config = dict(
    n_layer=13,
    norm='rmsnorm',
    lr_head=0.00646,
)
Below are experts of layer 2 (counted from 0) of a mixture-of-experts language model. Rows are named router (the router's row for the expert), down (a neuron's output weights, with its number) and show model dimensions 0-223. Each number is 128 + 32 x the weight over its row's rms, rounded and kept within 0 to 255. Numbers have three digits each.
After each expert's rows: a language model's description of what the expert responds to. This comes from a sample of Wikipedia text that the model never trained on.

# expert 6
router:093077144196156147143069135108166119117160141168112153186160065118110125132120087114132132085091101149065122134176078170081097071131190123108112144113125122102097161126196097115145151106152101137114129089151097104095173093208136126161138114128118165207123069101098088110158118164160175090133101162084113144167182135069114140097092126109127195188147151199121098104133131110119126133144118117149139127089126160117142126094118102147127181148113101153162133114149134082175075205108129055144130127178140117105101075150109151129155098094051129138119151083124093144125138138113113181148161124173174047063143101068100174124155096121111142129086128189090142118116125158119092131135
down0:104096146066119102142116102122061117161085168121097175155119153120152130182098171136104146088129180160160085140170136165155055121157180075105084140146136056165099131087055105100137116117128141150152144165147181171135091173121094122184167058121119137079089111148069130191104117121066073129151155139215114121120120112092121181155075155125131111141100100148129114089166131129089116115126121103164118111149154150126114134146159161170138110166209098114081153102159147108104159152155086157167092147119123117115064137131113100094106174122115126140140099111088108168143102132103198160113143137158139062114138126172058053166107176139139115147159169112169109125174148064129098108112
down1:170113152193071140137172104112097084133069108099108150144155102123175120063122159103120152093112163141066188043141071080153129094105109122113126135126129083158228126169157175126111171151114126142100112057163104169164120133090117148140082073130124086135167055123125166153153112117108087155113082173098129132107120088066127134058127166148155148199116110168193130088121110137121120102056119120109078167123132134106083114092141112139161141124132127090100125163131142145105150151077096071136100063078090127129137150140126134129154135088124116155144082108187104099180133153109107128135112105157103134140121120159171107121084084129149163143105089088095057146122128220160121105107
down2:104155159085098071164085120144118107147143101159112133163123156186156089045124139080158125151151132132162093113080142106105123114132138185134155128140101166138124060100119151129149122149078116107131148102162107136091122175101116078141137120149141085093186156154187123153157119074133144120109169209122125125128174107082151054175141111130159173087113149084114118193131087194101144130148160100118094099149152094135108106096126111126129106142090090114189113187051089153178136171161128061114190101113136154151148131114110146092102112125152086105136189128134152077149164096149098109096152123182118084136184112161124098089102113153117075130133073084212130201139115070114100102173
down3:120190159103114125140124150126113114094121129120172140085103167133130093074114078146112062175100093193104063088150126107181086135063133155108098161096112074124158123192182173176062121107068106114171173123117179137113133111128106107134153125150148121127149125120163140143193064092151091100126113131135072090171096173126057129101121146131098138117151137134143094124098206111095184090096141061155161140162052144079107150110098128146167111157078177171139166095188120166122078172146131139136132156129167176080098134117113136122152145098108144146129122122121143105127129139130156074100125164131168107141096117091154115148099117168159192100084144112183111152136182118082128082208
down4:217126117178128071159108171148117115084146099129138138083146107107135122154136102076099146159183117057122134162138114128113165161156098140116216125036139172090162120112098115090133174182130137145084157121171140135108163096202132113125175169097115113155157115156104057127134199128106140168119062132121097167120111096067167125126135101128153142133109126165141148116095135137142113134176131121115108121124151084095170124190114173125133048117097137170080174115068159081130133135110068201069131092133110105113139169150165158060141092131129159142082063150171105094185108131130131134113110082163144140146131136137152157137113142110087051131149095092105085094129127184144087128136
down5:104142088107091126116116085152140143137115140156063117186154152126111137160137162034137078140055248121148166130136139177088168108113148115066167165153160125166141164124127151157086171111102183106129197187117152121129131123176159129152135112113107152115108163166120132169122108155132133156147081170122131095196101131172116131171121156117105129155094139102137119138146109122138094135164047084148128138125174170135125067185171100178112100052179172130158084154085162089147117138108153125162162083120148156107142118111107117148114124189128138162065140171065153151129107068149049131124122122155134110165111142204175093130109142123118135125131143107105143119144113169132059094165
down6:128169148132120106120134090095146140119114189175142118118109134070125114187093063144112133041109128118157208147171131163154156133064119079157104119106108158141167130150126110160129176142116152073133107153134160206133134073135147135158135204096135106170162094112132189104116188182154180117134133117097137100092118086154200152087147168156138183060198162151138086164122170106147131123122106142149127129141089085123046079152159114187142127132117135132114057184120173155162088104116103136108137141127082153122114108096106132122184138141078112035139128098133103163117191146177112168134093086165161103136119127136092084099130123147111115101093060105114140146114147127124119144077
down7:129178150171138149084116092149110159123207115125108127087148141103174116124108145113161069168103115177135073107179129142106122059089202123171148135108122095171185156083098119109097113112140111134079101137070129057136160205096139148148167157147096133161159162126176101073080113187138152117084130106148072123102073169111117170138096146124122121133131108169165120115097121135106165108138138147140135084091112164094127161119141078161174067069121138120102126124093080088071063102110124194129124152091116151109151083074116119107142110131134110114133086083114130099165089097122125116070076163141158133112123111205148115150121177080144116186173161097155098167188116135202118130147
down8:147137107146152154133100151185114174085155174082128096138095107139153130165110142137112167144161118104139116125111142154073153195160100136119078150146122133089163082141093092134139136100091094100100125145121160102166104127107049116121162093116164166135131195174104120163184118103092109124116148113141117093064085094105225191117085115124113110105054099113177124173142076174162055191131087096161112081139132132067135111105178146136164165124137175068140140106099098107111143092134120091089127105152114172170137149144123140112189102089167099139108095104173153119130111190149173081122167128068147076157157076138117094154112179143131134054172093143132144172127089171154098159128
Word-piece an or in right after an initial consonant, often p, plus prefixes ex, con, inter, as in panics, panels, Stanley.

# expert 12
router:143086178137150155135108151116154120162167138131096185047123149127092124164128122134182154109150101085152034140125094111097130133145105132136158163173164082141113124157135126125087138115160121123161173098119152139093107117127119106133168139174237148089214098113078107156190165178081140136106176143092109123102140124140106156105120118097113179162096152129133144086143129126140144142120107111144195152178096111101088121192119081168129133145155083156085049085164072119139136112084141121067100126111047179106084155124072111111081085080129119142198144122158151170149131119137152151137179139108099188132140139123143128171144151116053142107058149091151155137159081124151105111130
down0:145107073096110129099118161126205090099144106082178105128103108134142161130089127125106104115092090120162137067108054166161199124110135094145148113198128128097098095193066085119134125150102116161087130135119094153090139188047187113130142161155130078102154119166136170136078109161107139128075132139092086160120096084111163095146142140147100133139144137166117155099185070156146102148196162090110122129112128163162149086151109056112121107150125122144153141144150099158124113146096159128114171102186078121186134079087141164181169165147105083090121135093140098079120121164163107155080129102103090142203173086161153093193070133146091118170126112141096133146100101105150152069113
down1:174207159085099157050138153107075107132145100178135130174072137117127120060179109172079123040094138107153120100142130089154069112152191139138134128073187184125135138141115138123150069082118116139143127134085089143084085112141163188097123142137143138106103120137097166138145131120055185113077085192142098149093194104134073112105110220102103111098111144105158086117127147137071100131097151116125104149139123116091121083123103167086121133160148126131166133160152110140122123081142162107111139071158068139063135106070139123108137160104148130150141163135139072076134132125142119192172094136104113114163153145166127063113142181145127131158144133151145126121136089188153152195107
down2:106085128066166135165134101113142177126105124146113122089083161133162133138108122171124189125118081112129115137118097123153153124146122156170173155154084108179161147105150121091130135162114118200119097090130173129103097145138076168052118145168059106122153195150061098094108110151153189122190210104155193122141171134150070125085105086149139115100143123152155073122173134164132107124096042178110133096099128141190142132126132090121142125072140122149141149101153117148170125114126125165139128122159092148187144124148116127164131134087097123051135110199110097160095142113127115143134191145104109062182116189173148154078158068151101124123142184106099194105167174107125121079126
down3:084173128147163119101149150143123179130171110120161155122109126076133110144108122142100186160136173083153126191165131123101096181048124109085172201134126134138098109090153146089091096129130087170125139121186097191103106207159176109110097089163118215140008122096170141112154175081115087148141155115117103088160157116104183140111105112134127115102141143114140154140181128128066109080107136175154076143107158096149164105132154107115129149149134126130102120201110118152174103060152106138139127120128142150161120122157162112081092099094133080110180107080156186095078121133133191137172147118102098105087093135187099112139106132153174160088145172074152119102158123126092106132132
down4:114146105128112088126174115138146113097120129130138136081158159135156140109142114102076134142098191146095163110098140149147135123144147065156081099135122170109164230171125143143133189096127112107135131170107172110098126172113124109138152130139125118136162108043108104087116064124117203132111097123086154158139113112173120094152091152098130153103168121115123107104109150130128140087088138114151148178184087140112115111148090207136184181083140134165185138078140068198115115171176125169128107130117108066096091126095057161145186127119082118066049101095141140149112146085114130091110198083169112096099157168126126165096170173155126088085145136128103153072111162114053117086135
down5:101146135157162093098148133174101103158074160196097135139121107193131170132107113139055195144101117103135151155106182118140121153149114143060146133166119123118136149131144121120105137115133134109174105092143116114174126150114175153129170106149111117180160178097169182151095132104154083123136101098135047107154109131161132081118167097104173108118158150077124077190097114134157125110112075111115128126076124085108132110084164209075153181142173173168169157169122206177102159138143142065123137115195128085195121145141164180161128151091149174082099134129184071144123099124119170132079089069145126165183153124110089101106137145140136136113177091129084111124101156205133139124151
down6:157129189126150167131107135139190145152104103115074054081145144105108092111108110135160146143163112068128117107172127154099130107133087077139086133134156127113148116197131159141084136138133194164137101066118162129174159112185147080177130146103160099131131102154113107153117082062102088150078126154090122095107172109196102118203128178129062112164146150140170146149147071086195157154176146124098084119132130146144135144117109138144090113148160117152099103139140102164109168113086190103133070116110099096109056145096067157137127123125118080126104102154158099071046111102118129168153079188142112112154160179135093139106121073127159105134112129172098050162104119186158121089125
down7:124167081141096159072162137138036110147122069159139188148121117157170106079146174114147168087110182143155110168132129089107128124154165111157138105135158148101162142128089142106112119113121183143147142146161147147124071089120141156143104132106105142135148103069168139173140139116127167139142098193146067085057156099081151192098113141156103079131082088155159161108137108179143100151148084169181081090188155167126070150125131129196076144100195158128118110035126101142104103100075099126119137178107127101120158105107127112124166154083132114172099106148083153069132079118144113071119154101131122120112164131101154110106141104123211088149130126140167162075082153122160154070092
down8:127154152147100170122169061159180139129100180100128142127149118121145131185102085086083118148140112143126118165137163170187120163161120117085142102117144087161084133143135093107179133141125150131112096126137150065077168152211010143169096111130129126120125155144095160115086156132085162135166104086124212121134140102093136120070080196125143123082151180124128113111153136155156151130118142136180063156112118143132141166171138148134127148139152079134156112151099094192056098089178209181190151082127124085103124147078093082113110094159101148147117094139115119168171119110130142162169123154106066124185122094171113120169163157149136159071134149135130068142148147091098152151112
Short vowel or consonant pieces right after an initial h or other letter, such as horizontal, horse, hydrogen, education.

# expert 27
router:131136147118164125085074127134174103103164116132094105186136119168107091102118162151073124098121133167154183150080078092095127097094102095119208090148107106113077135141137129192129128131186138142153083060144111076113107180152158129115118169173186157128174113094154106138161066158159066112117146173106079136084078158151140070121165091124098169163062146147117160111158193162106125161175103116148140170186100166177111115118088127146129161194175066104088149131124079179174093143119118130122109138117203117100118159156127140091130085042135131153090155156113160145147105109116106124106101153138154171121124142092177144094146138109174193137137130142123129090078112136143151096087
down0:116130072137137040139128075133126132111143134130129123055142104131098152115113147116155119144181126127171163144117113117154143108109074151130095156158085059177076134165190127166160082123124084151162119125170098117062151171134088151126109102139157110118144186174122088139081172149119127048178085196133149174074151101127137116157104099160142115111093138131087049117052140099101182143124090164139141163115098197135173145162153086152111110167168170092160166098126175142140189117153137109143156155105113161137138141160140141157141120129116132124138078079129092134182106106115174056171142139122149158179148153093161178134061133138160161087210169123138107088103105142106139115150
down1:127143185095146083133137087138184136135105148137097147156080140178069143173193158073166179083091187129141081074140119117143160108121052124114154141104111146092186173119098147145149102082122085192084148148177144131095128087119142134153130144120096108090134114080137141154113173111171171142159150125099123160081172164171150122124125142126123117137130145140129126149126160140139135143139179156109131130153087079105167083142160170162093152078155137145030160110097178124174090118106154117156123155131120140114092139154136182163127107110173146198189087070178095129146117116140115148106103091154112109144176136120079093152151061132067151193046162178149071175163093110119139109110
down2:132069107150128125095090129155141161098139124135135118131111150126094075094142100087151083095152185145121109092104171122104162148105143101196126169093155190174132121200119139084171093117096146127126112117172207188110164068136119120141146155132130149121160137164074135129130079132115064106179203114078190091137124157118165117150127093154136089112111162168114070139150153089105151158144087104096175121053137129165119153098139192130183131107104152130192182101112086111165115095153162166148102092136073125164139146132162134140097130113143090152191114094147164128156127116112083176106135104129096162119147133114137118125104170178153124152170091060080068197169082154075124084166
down3:126124107122142129152116140160133192116156132118105171106094128145132135161114098111132112100107144118123149137138141167142115120193090083119148144139101134119072155157126170135100136137165112148163175110155102112199162154109160133108122193159090118133118125130095184107154131155122159193085130117162089081045123078075108095129156167046137159159080166114110142157161181166045140084175101146144154149104125108135117161102157151172108194078056082106165136135087090143122067217148119180149160123083160106112159191145146151126140160067102158130154164085130140125151175118066069142125166144123157135069160172113214119119134148130157165072119120126135160094119086147104146094164
down4:123186163152210140097131064140150119133147107114111117166105110154077086145101164157133086129129127103111122132154104131151116104180170178178172156120109069163160178103121113192144130078074136122160111079159148145136118080109158071150146145127160104112087169169089128112110160080078080108132137161144104101119090133097163088128153092119070146174192187076155151125164161190078096096142142093151106138169051102116081186155123114067188118091215122116122122098109144099147164117154087124153122094145111077184102131131158118128127109156144082065159144134122121160119122122167075171130116194088103122098126091124128137193119111106075098144108094165084106164126100163130129134144
down5:122151132087163096119040171174209160081153090171108088168159112067093146160098134141103160082110082128169115086136153117185084132219106171085054118179137063133182126156084142155157102154122189151146093167166125099139144077134129130136105094160119120191091112137140108105068075126127165124138137124070140164151154060155108107177118093108098133164104144122119145157164128123174172067158108154112157130098159112076154160129116139128103142111138124134163110154134101109134168123122133051105135150107153105140127104123092085186137123083128129176101111128184147175153170124193140188162122185128141155134119147111092127171112136127135115175167135151122091120113090167188159160135
down6:155108152115139137140111146162120074161184086163050091047107159157115101111086166141141118122110146099119113098127134176137108115110072156116075141217176151134132142170073170136140171165034109101152099127120137128100179138154118159090157111135157116137157158136148105115153162096098085097134174113118147137123121138146075202129140080129094124137216105072108130135134118131138162100105158155129099087091147150090148124092118102099072124115101140124144182051125150053167134143125098108124101135171064130141101145117140145154141168142113065130088121127110184194135178117131175156143112080084133096158106078142180136152105083106131111127141065118167090166202075101133123167113
down7:053097051095168104131163098144156169140138113169140105126145142135072181119163082180142127152105106128168137156118149108129154119114184199191138163211116130139191162095160153111133166116140174146136113106062142150097137117179122126097091178085136105172080106129115155122121121160073153160105070150114124102098135142089126119162137059118127144092134144130125125184145116101102143186129148149085121049127182092049138118137139125088122133120165134130196166075132137144055107151162104116109120106112099099132121164121146180142092149151117145131109166157123092089218128197149113124151091112078148157150086172127086131149078105076123130181082152095110151126140135145076076128107
down8:149119081140081174164110191179079078094182092139159135188066161131093114129148134160114148110178069111088145126087134160106200119096111105158113117157139161113158176093106135106064127115108147119079159128139103119069112141148060164189154074087123113131141150102165170123062157132113149168123103110110100201105108169139124123137164190122124074113132129111183156115110137139138118086116110164173110070132117112071111148139124134141181094105099105149116159079160126085102093175131099103057169051092116116105143080115110119102166106174147113113176102112064105171123155096099131119114160184124104116104156167172131098140113116147133141161108147166101113132123073140101198173067
Starts of words about film, music and theatre, such as play, film, work, music, album, sc, sp.

# expert 2
router:143159136131104126091101076095197077120045120103134128168164067180121163146133116137079137122104143173175080110120131104106069148132145123109159078092092125096090131149172166113158118090193085137174162168137147118078107211103128149145160178088188034128127142130182154155161114174138145155129150143106146124118125162104113117144102104112098151092099112116124119139083117181151123055100102125114137158090129138119169148128137123133146161048080099121132147196160192143149115059125149137119116103179187094069065153054105140129153147130151109144132165094150179115132120104101110144130135157118148177096213150128072125117114089120120145164096103155091117122103119114122070158118
down1:150057177178140108095148100087104144127088167152192087085114110190154189091149123078075096100155151188091099114074149150120160150164092163136142106116099105125119146167096148144147139071073158124141083132155163120121131117140093131157105153089181106126155124008096124151152082158139123114164171120141152104114128160067133117136101132065136140128140138147104086095154131141117169120111129161164081094121136116125147114140067149136110120124114110150138172128149194128080191081175102142131062130203106113120068161102113147169108103150152152064174156177144151079074133094093124166144123127149188085090084115146143171156118077117152169145073093118092100154166156108139112123120
down2:101124077162102109082082105126119135121100132101111084115090158113142154119132107171124123143184109133126120138174117078103061111114127123158165121095082154135162151129155138133121086094110098058166150093179129142092163202117095179104116123147180122171131088065116093086198098099161146181112100156129143147153151164151123146141153124099160164172047090174126141161074076059099112121079066164056146124162126137127131135106102135201110147105141073120103149118137071150134106123134111100103200070184100162118095195122172164107117215123147133137149133125106100135135130024160176095099140148105154136121170135143149146125094083101144165159122134133164124123111119150160120102177
down3:109137111117109087137193145121177114109124139175149118129134124129077146118125100106125208166165133153141121095060132096150118181173128129155205139090139131084157093128185122089123072096154108090130128118136116101122117094125157145104154123201138143108192082106176064090130053153176099105135081150076115077141123146112111144094121130067095117135125105168103083101113156096100100171060072147112126145172146188106114162148100118138142125161116141093178097093170069063150140139057142139122173123112112116113126106142096166077111167105079137200126151117120089092153079139153119138089119134127112141070127144172237130137105117101138112095138101150138058090121121110079107122183
down4:131157089151121156164147095126146116087164136157082142139076156109140105122105058119146140092135084135149103139156128146160142108091136116143156170113131126086205119182098112110095180145181150112136121109107125160119155133085125167114095124080142091084120140098113209155084123183101206085144105059092165103141112081132173142166168090149123102129123140143093130167159112172162037126130165164189101131107149121092133123102133163149091151191076091133103209083119141158157151151142112127106152152147130140168126102135127152136154157142082101020155152153104111127100143228119109122187144084093175139128118136138119150139126116176168109118095116093106092132082101119150158120028
down5:089088169138128126157149054131184177126135105114129138096142153112143145164125150156107116101168154111117126096151123108114153191057121149134106098112130133097123137117084160152156123099101146200086133127158161133142176129111165111126115155129116109117087152183118116109128085070143143102143114173090154163134084105197152088120087125163175131138064208129139167116099113140118128177129149175161144174126125166096132134084149198159168152150198143095142120153173140105156086077169084181119154113170085125095063124133123137128079167118066154116156128114083073151139131113129173104116120172079143094152170101112131060129099118119101075135069226109058127145091140129111145182055
down6:108156144147064131105109095093150128126138152096150104149105129143156159179171107148113177159117199132129117126143103143130140152140217140098181162114123112135117160082126114107084101170107150130143107126141122129172111163122138155111083092120136177086157150149199156156141118116096153073178124166070188143144155141187082056137134111100108127116073110100123137110166154128125090097109181168098131146082117069051085148109049132118089145116162117154109110141142163122137153161089120096158130138108155067137110151096113134126145161238112066155111078103153144149178104104134109148172129120073162164141139109174138102218124105127106170104099175118136180129155152069154150093048
down7:087188191187117085092127151181125134109106125153113156109093098080165109135111165107129147179156151142125070148115148122116172121149092128075094158094102143107121082170119124099082145106078161144089167143168117062145154131155151135103101082129107162111102146139060076181131223109089156156111132116165107115103128069172100136125131105151161070120089151147091156081146142153194082118124120146142123192159085196134082068084129135072148156165092113171134142069132114058118153166104147142183154157099092190105196110118155167089102145111120106115142129100142095138153134157178135082123139157151101095084195150183138151126120134139099138113102168094128189148113153110133125135093
down8:108143098173173100162112101155131085124112139168122119058176116149156165103109140169111131131164185087209138159160159130099112158094151123123111147116139077084121115122101148121118096093090129165151116163183149097109145123115134130108164141155104111118154153147141107112161117119095178116172184112104164093137136115122049160184104104155092152078088078120115142067137119141118131125055145112150105098091142097100130136112121140169151128171153231123131217112138127094122115205108101190116128130121160063149134095112134132104067138128124100147184128160093093122070040140136111130149082148072158107131114136124172113099079217100084092135152171143178113178136191145133131168171
down9:089160166071108105086106221080057147175125123100080096150182113085144150043116078065127069113110165183126114129127105072114113120172133137181084192096101104151123156180110151123150111119155120179170142117128120146092106160085122121144130157125088093148134148163150101142158131105118104102180106079099108105125092138133123057167105172192151130170143122182044130121125155114110143113120119102161154164124140192169126104103124130162074111177144153178087135118108146120134104107157143102096034159109081086116110108132155103135122163079135179115094135134111139136139067115088117076115150101144128137151121120127116200159121126149142176104102148123084055095093102135099141101091
Digit pieces of years and numbers, often the tail after a leading 1 or 2, in tables and lists, as 18|95, 2|004, 50–61.

# expert 30
router:178146148077121142116184100093153082176183143132138136162116099074111076150065153125165194097107155174121153148106133128094163111113111155107137153115133084089120149155128099153085100154179146194115064115145119125141124122148160139083069073118134140094148178071103171089069108137145137144117136091134086171116132185111115104144152112103114036141132148140117151080162115119177131131082087117125174144128138127112099125176150115163155162109103150113097105169093129132144138190124071146086155092125141149124192137133159154090119148124095067153094103135183108143060172076163090175059136170141131136133115119153102075127053135128183130110094077146052148174104081171166127142142
down0:151070109120129147168094102125138152156169093156073140162038131100102129122121130095120163069126147146131152145148128133145137048141122150109130131146114106176103220111186143102170147118074162151113150180131137128079128152171094165141113102153109114116119155121129156110103162094145160102184078139150150198097071141119172134135107160154117094157161114104111124116151070153160063079147127084129114154175077079134080063087146125097177084087119165130069130094131203128121120044080131131125172087138111096072188178103095099133129137160140100162123106224129089107151084108117109128150157132169172130187095143150101132095122172131095155113083146138145146117173113115112157149136
down1:050186117142079113063121068143121151100115133097124155108128129100158094145163071121137113163140105098152086143070154139140139158051104088110175103148083130127120137119096149091107114119105141085148121133135165080160174174103134078106157122105167176087204124106164147090129153149137160130083077155100157134111194092167141142133093112101114110158056150108076125125109145156139110202170122137158076131122097095119113137089105133078160167172176132152216118120159124118113117121161076178149163115123108096150109135063144148201197125135173070146179154125140123101118091134191130131143163100148104140166112133155117140144150192082086158163116137099158145138104205151139158184122
down2:159157057141119102131106149166156171127191127142160169140152106119129135112160068114189155148166104166098082095151126123123113163126194112112097125115155098123087054141059164171115105185157116160092078132131107151122183066178100119134163060107139148109126143130047150135139112111145126109157180095111122124121112111116155148126118148063131053051104077170143138092100145105134117113125141073146174209118138148147107076144152137047108118118062141090068083104140141124108161134163134115132109156119153095138205137100103127113142119154147129161131120149142178146124115111121155175095155168091108081128069109102103128152145130127197089168139144121110162113132081139039130147185
down3:087149096096127143127142113125082196169126144118089151083177096079079168182115149069159148157115103131142070067135117069146152172053115130172149134115110124124167126116175079102175128105094157097152113179155126105098210142121058097120198167131132130079153175096095109127099180132095107124106124145116174120141093106143127060147150135140153075146111163198104130187153088094169156140188138159081111131122099067122056132149170130097136146184140125090152101143125100122119212156078083138129112092161129100073156083116072148085145114127093154143159116084095108125095146135121136098132121139115167086076163154155112148131150110170127148061118087112107124106103122105096153107124
down4:128126124162130123114139138107076145190181098187097186081180110171146116147130162083127145138135105173137150128096126121151133216114096117102175130128119179098128143101089134121109134138116127078087097114169147100154145130172139117156092089110119135142109157130124121048128055146137153199093086090131109116159156092134169129134160145133095124066115100165174103071109131057166138123075125204130104109150130169058095094199127111151147131088166075172125175062129168079161096123101103120133220063097076106097126169092150107110089134123121172129179117131130088103108126167124142113114172167151114171140165133111165096152138152106103171144123143140199141106145119151094151192144
down5:156133136122133143163081126080164173166121124103178142151158147185092125102166149159107122127198101100170121157130148140148173116132111140144166136143125079175168061147056118088214113102123151165116137134123102102094093075081101170123126081119112139064105180155114116118118121138145162169115129102086177168121168110153086138125129175120101099088124083193119162112151131080068131143141127109116156133139153148148083127144152171141114077153187154145117154136138087160193195117096090082091114147141160141131098164176166056105163117098107109140179175125164158171104211140121095131148166143066155113110167145162105084133119124153083087150144088150081202125134102201125162140125
down6:095140114139136107165188109154099093200114089116125134117166157108122121183135140114140145131129137139138166140139084091071152126174237149179116083170166193093125116101101124163077115159140089154130091133086101126158104165162108121132127111131127110125098076121130127092142086119076114071125085157080127138126092147172094133055146156215113136123112155109121111083115112157164077147159151052153191092168094088137104171136090069103155079083137137145169137184121083140117114165109107082102146132065123110123141116057132072111121137123117127140103120091147112142146148149144157153168133111138095121107101152095109144123090094147166138150049137070068121183061105151180167101080
down7:142152092163119068148109124067149157168112123100129089139130127156104163127120169133150124126103138193101141103104112126126136108100147140139123106116160180178125060099117147117141120143114087167157118173124103186145151120129168120098152151106058157079128178129044132118084098092098103128100135165077149075148133067159122146152132112067103159090122134141124096118168097126131126101123100124089146159126129183152108143141124160167092088133149212103141074141102161078160114156128142131083172156171157131097151128127121185096128121156113146112167209155085080137173083161075097101134076192196130101135140149135118224125130045088175132183127095145075106188132175082087137149107
down8:122123140171173114146120125147188112107138104159127157144104158126116173140133116077167114096042093131066150109089140079125163107152146158161127112111118108210176108063122074125134153121113181091145146195148114132154143118146135166132147160121110195156145155121153068128137139117182148098148123080183159138079118140102145112099157113113143121100134083087137140163189142183063127146095138106129106069121176069138100200147048060141070052109125095110155161135139139091131118099167136151107135063083099125127116074131117167119137119138131133179174213094103119189143142147127107129123141124121180115118067129150103066124119099163134163147090161138158094155173109062103147125151
Pieces in biological classification lists, like et in Actinomycetota, plus species, population, range and similar words.

# expert 17
router:103141161080091146099117185126141131139136135080152131136168158141078113121162137148100131063131124113154115094078095143070119132178089140102092150055089095092058098149147130165093075147137180148127164101130141106131116124136114125150096190140146107118143190107144127155156123078151179189101102113090104141082106127105134094173130178106107042168187050123149091072122178111140095158103122171173122170128124057150133156056167111096157164149092121150140144111126162164166114118086188150113111094130101128078083107131127166058093087142135189170139114150101175131123116123103097140051146121102139134128158093083142091112058138107117141126145102161088105107091148181168087148117
down3:182146097126111172134143131126092137076125148080095122145153114116139153109164163164054131128183089164160109167141136139106114060130153114117065090120152166155151076139152173127142144144110182160134100107102182188114126097126126111119154129098178112115156135104114123145132137176102126109111159147160104142092156123152086144110157144133119193114113082204139115162134109141118154156120142163182148170098159111156155088093195126143076126110126138147122115152075112139047083059143134107143123135139170121018175070125096072064120139131127149104198131125110185102098159125048169146150149115149142167104157085192101126137149221130158080115155047124121124111123106159157121152145
down4:127099156107104127133017189097113102093175157123168095107118088134125108135143168123139218113151117178115158105102162129172130170054165188121073156126136146130067121125163168141132106113144110115105116117208128110132127165116144184150080090117122140123115180143116124123151090181155165147096143204189159120158096172096166115115148211137121136105118100140100162159114099163138178123164154173147135150169151140164128143118147132152113118176096189133103158074146117094168161085117184153121081127147180098177112099082096179153115113088160135109151138177128165109169169166121117093096116105176148102150162216119148113172059131147131092158097130115131118114123105128153175100110
down5:141078210142140180142154108088148106115105171089139112079104118159129098139146110141183136119120141115090162117171151068170134039112152098166136091158135168167118113070105130123169131118065132051168114169127131179142122086130139191122104107120176045177139182071153100115095119094083112112059068087095147176105102099143088118101097160119111128076135153132170194143138177131092152129104137175094077172129093114133154124149106099098135171118220164098122104133095140195118140149109107115192170136144137113133132089131152108125100088133181156114124100121135125122135128142170131094168119159117154153082138097171128153106119129131128074212107054170112145119141128141126137110102
down6:125085154104115098119171152109110111163053143115132172211104087127121144211124130053146111140150075120127119132115137165158180166131136148119161107070196122142109177101154111128107104126104094056100154181171115067119197152106085099080132121107104115221160163142163147115152155142177180154086101111150109119079215114093195139138138156127166118141154122150118155140108146115148103114123115133183143150145122118041153119117108145111165124100134123114160202064123161147076095133135171095148107094078118172103100091114165124100080092139142172128127127087141078131110114125141122102120156115133119155112154078180155140179125110144098116119076128091152163169163163096153071118167
down7:090116183121139166122091160099143115083093135080090131093101113091113180096131169129170105107158153119135147145152122163107112096147103082087185129152090057118115160096121117125129169136088175147075166136148136156142116176158138127125122153147121134171106162151127151151104124204110119129153157138162157128160169117057187121123122099157084121117105129170062118171075173145153199124179134116116130137123108128187118086150152139077068140113213102137155121104133084092162167132154139143133115117124198072097190121136098111146152123120092090111089061213156115154134152116132157122183151121112040129150165091184060135094102039122116098088167161102133125132161092110102100137114
down8:110117076170111115099199158110147076105173151106136087112107141115129176144149164116106113137171096160126111093134146198128144132108163089152059130118119040126131108133162185118093079094109107075142100121170140143131181141177143155132134151150137140106134157129155081137110070074114157114159121145109181125116051127143097113114131112133151054099097098101095108186054124135128111087164135097122116168149098086156063088167149161127215116065144069137207136154146137144084102139085121105167097084188132122172142139107090128156138112162130118125152161086110106122153134161133139151169130146145113106109147174209146105085149148171088101139127166085149150163147107063122210118108
down9:127120200131115107096130104136144141119154110127114121184107147131133166115160082161123073162107050157117133100132112107116067097107179207095134124101180130087123113101107116161118101127126074163133153174154139102116096125134117143169143088169175160138116112089145128123095069085178134130192150137081196125157107110122145183130134142142122174095132100159073167170078160091101080091062174114144157087122142096094130130138120152153128111106087142099126050093157082111129099146178117123107175130185138116097100109133092146114152141140094150115104144177159127083152149133097127135129149160156184132115093151139130202069189144166193093112096128170044151144101192058111070175116
down10:132108131139135127152161108167175122100074183159138152156091068139171175104032107095167118083118129139078098097099100148137075081145105181102163055119093151103096127195105129134155134079091137144112165153156128109107137155170148189081179097132114167178125174119100179107115174111132161101152153111193151101094106100096130113094120186146151140174109099046103126130184153111159137132062144081122108085128147165078139119139135123121121126093148081161147128106124179116209133131128137157163092177097107119098058113149156116170177160151108141088154118136119109144138141129177144141126083111057166114181133108133111119149163136158198160183086166138184113120149141166104117163133
down11:204142097120145096061097182104119131138120175134138122128154115123174051146152133166119071119091092129096107135127079151147132138114141136146150078153135115120166128118139095124138150152128152132130100153091150174180162092067141168107147055120139155118082143115088176101072096164117091100094162072126127169178082120098145134125062065157129132076099163179109136116119190083149118103164092076131154048144149141174101137191137067109103117085108149097124099120113165080107106117130102145145079171097176163092111123130153104093095103122104114075172117159090163130131106172141130106135132100091149101038175154107106126134219072146135122123113093121153131162106147085121199166106
Leading digit 1 of years and numbers in tables and text, the suffix -ian as in humanitarian, Corinthian, and capital F or St.